Below are experts of layer 6 (counted from 0) of a mixture-of-experts language model. Rows are named gate (a neuron's input weights, with its number), up (a neuron's input weights, with its number), down (a neuron's output weights, with its number) and show model dimensions 0-95. Each number is 128 + 32 x the weight over its row's rms, rounded and kept within 0 to 255.
Before each expert's rows: a language model's description of what the expert responds to. This comes from a sample of Wikipedia text that the model never trained on.

# expert 45
Spaces before numbers. Standalone space tokens, mostly before a number after a noun or month, such as Psalm 6, Division 1; also closing brackets.
gate1 [130 129 150 100 125 112 126 117  97 171 157 149  65  55 128 103 100  85 148 113 122 113 116 162  80 222 110 155 119 146 146 183 113 131 118 218 148 144 133 106 121 114 109 137 113 136  90  58 134 119 116 153 120  56  96 159 105 164 143 166 145 164 163 113  85 127 143  85 159 168  87 102  72 137 110 182 107 155 181 156 100  99 165 141  86 149 128 148 153 102 142  91 111 120  78 100]
up1 [127 147 138 144  98 157 124 150 117  82 114 155 100 102 150 171 173 133  43 164 128 143 167  84 119  93 102 156  84 106 112 125 136 101 115 102 100 137 136 165 161  98 147 137 114 104 169 159 118  84  84 139 148 173 136 139 154 127 152 124 120 141  25 107 126  48  98  98 185 110 179 121 154 150 125  90 134 127  67 150 144  97 111  77 166 166  81 146  97 150 114 131 184 107 115 149]
down1 [154  56 119 149 120 131  91 111  31 142 118  97 130 150 155 157 130 129 134 104 160 118 173 124 139 191 130 101 158 143 119 175 103 176 137 127 146  83 147 159 154 145 136 154 100  92 145 114 123 105 151 122 133 186 143 172 162 143 125 134 127 127 121 161 134 110 121 121 129 151 148 115 125  99 190  91 154  86 145 103 104 171 128  88 160  84 115 143 156  74 120 137 124 136 103 126]

# expert 50
Second year digits and commas. Second digit of years after 1, as 9 in 1945 or 1972, plus commas after a clause or place name.
gate0 [ 78  98 100 155  82 137 140 141  92  70 143 143  92 163 131  97 125 152 107 129 156  55  62 112 131 124 135 145 112 189  91 140 211 102 139 157  74 120 103 121  58  92  96 129  64  88 140 120  60  89 165 158  37 109 133 152 100 137 177 203 118 169 122 103  77  57 168 154 126  58 104 156 102 132  65 137 152 137 129 124 160  80  99  69  94 137 132 104  89 146 138 117 174  77 207 155]
up0 [103  71 121 111 107 162 104 135 141 140 135 148  84 208 121 150 153 219 162  71 171 128 189 144 134 107 146  60 107  96 132  93 124 117 115 135 167  69  71  99 143 134 119 135 125 165  98 183 174 117 138  93 123 121 176 110 153 107 128 147 139 137 174 115 128 105 163 127 164 163 138 144 121  74 101 116 157  90 122 132 120 255 106 162 155 103 135 127 130 123  95 126  94 155 146 111]
down0 [ 93 127 134 161  87 216 157 172 206 202  14  43 101  65 169 120  82 148 140 137 105  99 135 178 151 116 115 127 125 145 142 144 146 123 158  69 122 150  92  97  71 131 175  89  43 145 140 171 123 151 126 140 165 182 177 129 125 107 123 150 119  91  56 145 167  93  84 118 180  64 112 115 108 161 170 115  87 109 157 115 123 123 116 153 109 185 144 137 179 117 140 113 153 126 136 130]

# expert 19
Noun endings and heads. Noun-final suffixes and head nouns ending a noun phrase, e.g. plural s, -ization, -ions, process, rate, loss, election.
gate0 [ 80 112 101 132 150 163 130 123 130 172 107  95 133  88 127 127 169 106 119 165 154  93  58 187 136 181 115 138  64 126 152 135 157 123 162 148  93 132 168 151 165 189 171 146 107 172 123 144 167  96 134 108 169 148 161 171 163 167 104 137 134 139 156 134 173 163 109 125 184 132 145 141 142 139 120 144 106 141 129 115 139  65  79  93 148 200  40 172 122 187 129 139 104 136 167 159]
up0 [125  81 143 175 108 109 153 112 173 124 113  98 133 110  98 141 121 125 158 105 141 100 156 135 156  89 113 152  94 101 118 148 162  91 107 125 139 156 201 123 106 105  71 142 155 148  32 151 127 109  95  94 179  76 113 146 183 106  90 180 154  65 130 134  89 137 133 177 131 140 146 127 171 158 105 115  82 140 181  82 135 129 111 153 136 132 121 130 159 164 140  98 106 114 187 157]
down0 [144 182  71 145  63 106 132 131 161 190 206 126  99  97 166 148 147 127 159 147 107  71 109 109 164 123 139 147  75 132 134 162 152 145 108  88 154 132  71 172 140 145  92 140 177 162  65 159 184 184 112 135 158  90  83 134 177 124 108 106 146 106 146 139 158 174 119 134 138 124 136 139 105 104  18  82 127 111 163  94 153 101 127 202 114 145 136 142 123 118 121 131  82 147 116 122]

# expert 26
Opening brackets and quotes. Opening parentheses, quotation marks and square brackets starting a gloss, birth date, unit conversion or title, such as (born, "The.
gate0 [140 172 147 107 161  74 112 124 171 152 176 131 111  88 106 165  53  93 119  87 136 101  75  88 125 141  98 108  79 149 143 144 117  93 166 114 194 110 155 140 191 134 125 123 121 134 113  83 113 144 127 106 131 155  99 159 116 133 160  98 130 141 164 137 105 119 180 126 174 165 109 162 112 125 111 127 175 160 102 109 136 116  98 105  91 126 106 181 140 126 135 159 121 116 114  31]
up0 [114 105 153  87  93 142 102  99 108 112 107 156 125 161 130 121 160 206 121 116 109 103 189  95 148  97 156  82 110 121 113  43 121 110 104 125 112 141  56 173 126 113 103  79 110 104 166 129 177 105 129 118 114  77 159  98 133 116  43 160 140  89 139 120 103  96 129 104 142 128 104 133 115  85 131 136 107 108 113 126 108 137 153 108 152 157  61 109  98 152 122 125 135  91  99 153]
down0 [159 132 198 173  76 174 141 117 122 185 109 154 103 136 127 152 139  82 105 111 159 116 153 105  98 126 186 133 109 160 169 136  94 139 118 151 113 178 206 108  86  92 103 142 187 189 174 153 121  90 115 142 112 153  94  85 161  86 108 131  97 150 118 194 102  93 112 110 116 108 131 158 128 123 142 121 122 128 147 140 106 129 131 147  59  66 137 179 156 139 127  98 105 154 162 150]

# expert 17
Commas and conjunctions. Commas and clause-linking words, especially the comma between city and region or date and year, plus while, where, but.
gate0 [ 77 170 132  98 136 160 133 140 128 111 144  96 133 110 176 138  61 115 119  93 115 149 103 126 194 168 102 102 102 160  98 142 117 172 167 139 150 132 169  36 142 157 106 138 192 168 124 135 129  55 197 108 165 140 132 105 162 121  96 129 133 176 120 139 131 149  54 129 111  68 144  88 140 174 152 150 119 137 107 150 190 109 131 135  80 148 115 144 120 166 149 116 162 102 105 100]
up0 [120 175  68 112 142 105 138 119  94 122 119 119 155 120 116 122 125  68 142  84 108 143 109  95 227  34 138 172  93 113 108 125  76  87  99 157 176 142 137 136 132 212 138 144 154 143  90 122 126 140 192  73 142  56 111  26 133 130 136  93 118 143 139 146 165 134 111 145 135  94 101 102 161 140 110 148  99 101 118 161 196 104 141 105 102  84 144 194 123 132 154 152 117 144 143  80]
down0 [ 99 101 128 139 155 118  82 169  56 154 155  83  90 149 142 127 141 116  84 138 120 121 152  87 100  83 170 209 172 138 168 170  90 106  66 215 136  97 158 118 182 181 139 136 129 145 117 166 128 133 101 135 141 114 102 161 157 112  89 149 126 131 105 137 113 137 112  94 152 144 150 142  91 128 135  54 102 131 134 141  99 133 136 110 144  76  87 179 124 107 114 157 118 192 151 134]

# expert 4
Common nouns after determiners. Singular or plural common nouns right after the, a or his, often followed by of, such as season, year, city, areas, species.
gate0 [164 176 117 113 156 174 137 181  97 118 123  94 188 132  66  79 190  92 113 137 190 119 178 145 118 133 160 153 115 151 204 122 163 204 100 106 140 156 160 139 117  52 126 125  56 161 167  82 139  87 131 163  64 150 176 147 104  95  92 114  96 120 166 223 128 156 172 112 146 130 116 141 114 131 167  95 141 112 149 125 142 107  76 191 152 147  97 126  97 124 117 139 139 120 118 118]
up0 [ 94  66 172 161 118 115 135 184 115  71 143 119 109 178 103  65 140 148 114 165  98 117 173 150 106 160 106 100 214 119 116  78 143 139 156  83 115 123 204 119 112 158 175 132  92  79 176 134 134 126 159 136  99 145 132 164 149  79 109 145 124 157 155 151 120 155 127 169 125 133 122 117 164 172 148 121 169 110 112 115 127  89  90 153 193 109 172 153  77 138 150  26 156 133 154 126]
down0 [ 97  85  92 110 120 163 137 190 132  96 128 109 197 188 141  99 106 161 204 156  99  85 100 154 180 153 130  94 173 211 126  72 188 136 127  90 133 141 146 157 113 176 141 137 156  98 139 132 181 101 124 145 163 164 118 148 178  95 117  87 161 141 136 160 172 146 149  83 126 119 147 108 131 165 172 133 143  94 143 174  96 126  74  90 154 142 159  99 181 118 128 146 103 124 160 125]

# expert 44
Line breaks in lists. Line breaks ending infobox fields, list items or table rows, before the next "- Field:" entry or a heading.
gate1 [118  93  98 112 112 169 115 105 184 189 117 103  95 148  84 163 147 139  69 127 206 111 197 134 128 119  98 142 122 187 101 133 183 199  83 113 133 103 168 109 136 156 115 132 115 187 103 175  82 105 108 201 114 164 123 151 123 164 133 104 125 106 115 145 153 167 101 148 102 118 179 118 122 147 131 151 104 133 136 170 138 159 109  79  97 106 128 124 103  91 104 128 149 141  98 106]
up1 [138 124 162 136 129 102 120 184 118 130 112 129 148 108 114  80  82 164 145 127 110 104 135 109 146 155 136 134 102 148 193 160  98  76 130 160 130 200  95 123  69 139  89 121 108 107 152 102 160 205 142  98 154 120 141 141 166  94 112 110 138  68 120 141 160 121 130  78 146  95 128 127 143 145 133 106 137 130 127 132  74 109 129 152 141 136 106 125  98 119 145 140 144 162 104 171]
down1 [140 137 222  66 105 196 236 169 107  74 158  80 126 142 154 158 127 148 138 161 118  89 115 126 214 137 156 108 140 117 140 117 117  85  64  81 148  95 197 124 123 125  90 108 146 156 142 152  67 131 148 126 121 116 133 118 182 109 110 135 121 140 117 107  88  88 160  95  89 104 118 133 141 168 124 151 108 165 126 110 110  73 173 146 211 146 136  94  97 192 147 169 134 184 158 151]

# expert 49
Conjunctions and list separators. Coordinating words and separators joining phrases, mostly and and commas, plus or, but, which, semicolons, ampersands.
gate0 [158  41 115 128 135 138  97  59 130 171 121 118 147 136 134 122 103 115  99 114  79 131 190  92  99  65  91 124 122 210 170  61  93 124 159  83 151 119 142 106 161 184 168 161 137 135 153 138  69  99 134 204 160 185 122 116 108 143 146 134 159 105 146  63 146 181 134 151 112  97 103 156 112 168 135  85 107 122  78  88  88 137 134 171 171 123 114 120 102  89 183 112 144 168 162  87]
up0 [ 95 159 113 127 158 130 135 144 162 127 180  98 112  82 111  91 135 142 123 136 143 128 107 150 140 169 156  74 147  87  86 201 214 155 101  85 129  53  79 130 167 100 119  72 114 135 110  62 152 110 139  56 151 117 137 108  94 110  68 146 112 147 134 142 157 145 121 133 108 131 116 138 200  71 150 161 139 138 142 153 116 166 125 133 101  77 132 177 124 130 122  93 124  74 170 158]
down0 [143 223 152  97 102 141 188  52 189 178 105 125 113 174 166 105 120 163 174  71 146  98 110 111 129 133 122 157 195 116 143 183 137 144 134  75  59  83 147 136 105 107  99 135 116 100 196 110 159 175 116  63 109  78 148 210 153  97 108  37  68 119 154 151 123 166  83 112 132 144 110 143 161 110 135  74  89 140 158 139 156 172 152 144 112  67 141 165 114 113 137 176 107 143 152 142]